Weights of a small mixture-of-experts language model, trained from scratch on English Wikipedia: 4906 steps.
Below are experts of layer 5 (counted from 0) of a mixture-of-experts language model. Rows are named router (the router's row for the expert), gate (a neuron's input weights, with its number), up (a neuron's input weights, with its number), down (a neuron's output weights, with its number) and show model dimensions 0-159. Each number is 128 + 24 x the weight over its row's rms, rounded and kept within 0 to 255. Numbers have three digits each.
After each expert's rows: a language model's description of what the expert responds to; "comes before" lists some tokens at least twice as common just after its tokens as in all text. This comes from a sample of Wikipedia text that the model never trained on. Tokens count by the router's weight.

# expert 8
router:119172143120141101142127152128091099113107112084152132132140132153131094116138120146118159081132114118152120102119100158093157139103105099128112154097127103077157114114154126107139176148120125144128178152119142169133119107137174129156102133104104133127119164151144129084110141122132129116135149120154128132116159113155115126115078131144106097130102103125106159093110102133137127176159137101150106116179142119093109129100131124168127093082214143120154137177140086119131153120096114
gate1:122144135138115127142138120141117093145144090100128088135097158103139121156158126131100133124148078134159142151097146127137144173101117122116173128082102157104142135113139113127115097091134107171138124139101189155136117127100136130122144140138166169115129133148146049120134122124130132072143139147111131106154108103170158156147121145123104109147118153148140099107120072168124125093124133134102083136139097167105132131109146085132119125148160116138141172091109138133139203125118104
up1:121134116125139123164141165124160111121116184157158140136143122133102102117103111139150137136178160143123112140157134133124132065137132117090136102180161101144142104137118157144151105123108145091137136113152079162103149111082167129171117109111115110152177098141096192098083092099122138123088146124099092142087141126120107130126107121105111165151122126095148140133101153130143109155127109123165135148111135099134158119090128138162116131137124157099120084152112110157146079151134133
down1:102142097104126113116107098081140128136126162080118123129109121130108154130131158134121100068106163094155125126171145158158097119155109148140150166116106127138134100118138125109158127123132112147106105101151151158080157137141126149097112134107131123102123135135117095189119184108133100108129097123163101173129100135119140138102139139152150138144160109112120100149122122108116095139170136144091140088117146182140090097124112178124143162161103081184141120118140146151116166120162126
It responds to: Opening parentheses, brackets, braces and quotes right after a word, starting asides, party labels, years or LaTeX arguments, e.g. (Labour), (1986).
comes before: "19", "20", "born", "18", "M", "S"

# expert 22
router:131150113095194132138123158157122083126139141155115107105153134124147090093149129095104139130132092149177136108113154128153148135146104083132120157106130120133148142096124074110153147139167126136162150157104178158092125101161189123135111171144139129112120172137146143124126131117160162141143127152146114106106148159101132134115109140153165107173107086133129147139091122116154124144159132116154157153168144139114130135107108111149118107175165145142179105160139145163137121170135110
gate1:110068100107166117102153126187149140097134125157079121153143125125147117123108125128146154143144104126143075144107109091115129162083152142113110108136134102159127146112176124109086160140177132147122132111114150138129119151119099149129137097087152134131142155126149122107116120157133185132124130125179128133120117121148161109112104175115133134084127167145127129096099130081130140107104138080128136099123158094138126139138116121147115092150202087141154131073117143144157134118145119
up1:141097100064143136092142193161142134108115121165093099136154094147145124147120144127143126172101118133108138125077076125113145145154144136109160137135111099161126144114147086099109142147158141154114162106124106101141139133109144183107127122111172110115098104122132129097113105113136171121120130128150106170120100103120131151087095128170123135120145145119108148131120123099134156131093159142104154101105179137093123145150113086137131110189144121174147110125117130163142158091132124
down1:156113135121139144126153173114149076133118134166131079114093143112105162133177106138105149156134136095134099153123119105131157138133077096126119092168135144148105134115120095114141133111050151090156142147140146135099093161141115129137109153103142168129126150108110163117159155121152152085133140114124097128115092148146116137123093101116138126144082127163141142099135161155151155107131125170155091110151092135153147142105142077083104137116131171123164086132135139114109121137147137
It responds to: Mainly "as" after verbs like coming on, serving, began his career, plus off, out, because, became.
comes before: " a", " the", " well", " of", " an", " \""

# expert 44
router:125165088169168110157073103109146102132122095123155136136141109156125102124142092104124069104160142140161137131152155153093161154139102140116097178097096125115128141130150093117139159151109083126074134128121117189098140127134143149152098147114124122103102149150134122145117124116138105144156118154147090137109146112107128112130098152124142138136112110157098111147120137120148118137130194115181161139143142146093099116090106136128136105127138127075100085157100081132102127125117129
gate1:159180135100143077130108133124127112128119116141105091122102114121131114135141128122124140141117131112107158129148154119122176163079146113151113177113141128128117150119164119116148124157084114101134134131146137132087130164121114113147137129181177151189095101163119114143079140136126128160118113110121155131097118137098116139115167110105127082141120177144142116181123133121113122166150115077085105133110142134100148156139134175139154117103153118107091067123122101090097157141155125
up1:078087121140149180109142118110133160128124106122165145131134104090146130096121137150128126080154136135147085145103113137143113062162131119078119079143111149153125115129096138106113116122154150110115140119129115111194136092141142146145131113137075116135166128088168139155186147113151142121127142184156100122148126107157123139128108143146112167111129128115129136110093125143136114095127141163132155131147122136131087110117074107146112125119129129158154181117131123177165103099123095
down1:157159152135122108149148075124131144097082151086165084163141176144131130105143152076113106160112102098161127094123161104141138143139116081156129147117152176186130157133108135120202134132109095115133150099159100133153144131147100116123121126109136150137106158120131140090097162126174129140118116131148113119128106130179138123154141086161133099080130156128144107114156113109095115145115117077117095102116120106115145138096151125128152115131139109084114118158121131133124140126148144
It responds to: Nouns for creative works and media, often after the or a, e.g. film, album, song, novel, television series, comedy, newspaper.
comes before: ",", " of", " album", " was", " film", " and"

# expert 16
router:143144079114138114168116122163077138157129134117140103139161088106124113096146115081136150140164159150121160124121132077151138138147145141093160185116128125127155103103144112144170152135126066134086133088100098156131098111148093162179100140100107144107134152144149117152154136125113121096139106132167102111153124140142173135110111153118131109133114136098120133149122105122128099183128129109141181116148124131106116122081108112136138125126179190138104108129133129139154124138160123
gate1:116147129138144112123106111151169119117163146131108083153126087153096127153125132140170117149146124159160099122121122077140143137153143116124119178096146213149180160118138135080100083106141158062104134086126119151140104134125128091138108138083145165086154113139116156106119132120117087129128104163137120113139130115131178140169112086145092148121114147156141148131094140113151132150145095122145131113137101138125118125125124105172109093153123115113161149118092117123122136122103139
up1:092122119066127120126148130128154123140143104094135107150125140135083167118123169126113150137129107151110163119131100178119124129150114116094109152162148096108107130121175110106146098122145085177115118167160151088101147111104096106162096158169122111134163111099204131162138125141145117110106144124122128187094092128118100113122139134132103120126121109123115173134177140123101132146159116123104101141104142116139145129117151089125131149129102139120071135166126121131167098155156141
down1:124153127159153123158094136133116123116069146125151174142159129115130137140116115086106149131134169117124118124118127132055134103120124130101131114124145143120147095135143120127123080121138145171192113129120139084129160070152120099158143131137150184153141109103167109088112109120119143149125108111120088117101127140083121135082153138130151067163135116168142163088143116131126115125153092163128138127119115073156115084146163131118144146142163145141148153114138131110126133119104162
It responds to: Field names in infobox-style lists and section headings, such as Height:, Synonyms:, Genus:, Products:, Career, History, See also.
comes before: ":", "==\n", "\n", " ==\n", "==\n\n", " ==\n\n"

# expert 29
router:122138094115147103124130125114118118160131123128153122112151100134150138159115112114099110068149150112143117126138134112087131135147109124111143166113111103139175120113143110114133161162122113132079156201121131153089135081139116138148122143121100132125106140098168106145122097096164168116145132129117139116082126058139165125117076158088109081121139103133162152136146101109114123146147161127119113127140154155099144105125169115178138087157178143138156108136113123158157162129147105
gate1:130134087138149139145111162130128140157135157119138119105131121078086132126143126156092051118153113098176128170168146130135105127143109126127099149071097170123138115128119150118125159134101117141146153131100130108115113130105140119141148097144140107136142100120143118155195096130116129177130140116171121100097088110118157145101127117105138083140087096149144138140147095149143134152130104157139114098108091144126109088145192163159155117137118120172146113091117149109128153127117154
up1:161122092123150152133126147142137156117190140147128142145134111150101113111131149106119140114150112098118098196143133161097119146130131124143132100130132171117132108140110151145135125131089110149133142118119139105150150108095146115149126089193134134139131125112087148154177091145115127123116115113101127103113087079108134165137118103155158114147116143142140166123151117124141113163195146095149103090074116132094118086152119113147140138097044111143132092104133128140119162108140135
down1:102153137141115153125095105111164146146116123129169081097134136157126161104115130112128098104172175116177131157112112142141088137082159151118170066147128156113131129159149099115113153092118151100118100152112163164063136119132117129111166168125107092136132123126127127159137110132130114152154108099133119160119125133160116130138102141125109131125081169120115130161150091145090162105113136138147117107098099151129156107174155111104178113124125133134121155145117151138118110098097085
It responds to: Relative pronouns and subject pronouns at clause starts, like that, which, who, it, he, this, usually followed by was or is.
comes before: " was", " is", " had", " are", " were", " has"

# expert 0
router:128144113108150096128122155131119104128100157116135092141133110140085073104144109125100099065160149142149124096122095113138143124096100107145144142115088127128087140114148105068138183148145088120121169150091121141110138086116123104171115145118125119135097141139166138110119114128137126091146132160183092168148160121128138114122096119133155116146112132118159113139131081130145129193142133124142119124158161099122112140119135122169095119125153130102157110186127118122141184159115115
gate1:166109152106100154158157167164123102132111141117166104126153126091116119136111127099116106067139110158154129140077140173148123148158106140168113129124130140115124100152120150132119180142153079114127121126119140131102098125135144121115124099129119154083131128135153131150153089099110096149068163129160132142161115124126144112165086111115112079129141171149134122106117117135107166173165120091129148093107159111145150143127135128140067103135156103102148089136131142117155147157101106
up1:082121082161163141109166117073109092139119102135121128089099098135164108111131147111105107150114148139102126111157123117131135176135173131072173126144091125135123153098113142126146129097086169138125143166167123137143133115129114122136138151175122130090126114122113125157126118153137143112150098141077110134113189147115132130100145149150134157119131110145121133126146128129179101095134120139135105142157107120142103134079124121121179130155098167184077161127132118147128081110124121
down1:137142156113131114164182108113128103128130111139123095124124115187123139110099130072170121140150164169172123161133120119101120147139115134082124132096131155131109150162095128160117122152148092155130147136115139117148138135172102133152110150132134131119123113095137104113111154180113085128105125142162150126150094089141101110106157102124136084104150136152146058099140099124156119156142140109121110169129169109116110129102118108133110095145138113154170137144105101156069115165135093
It responds to: Closing quotation marks, apostrophes and closing parentheses or braces, especially after song titles in episode or track tables, e.g. "Borrowed Time", I’m.
comes before: " (", " |", " and", " is", " |\n", " Released"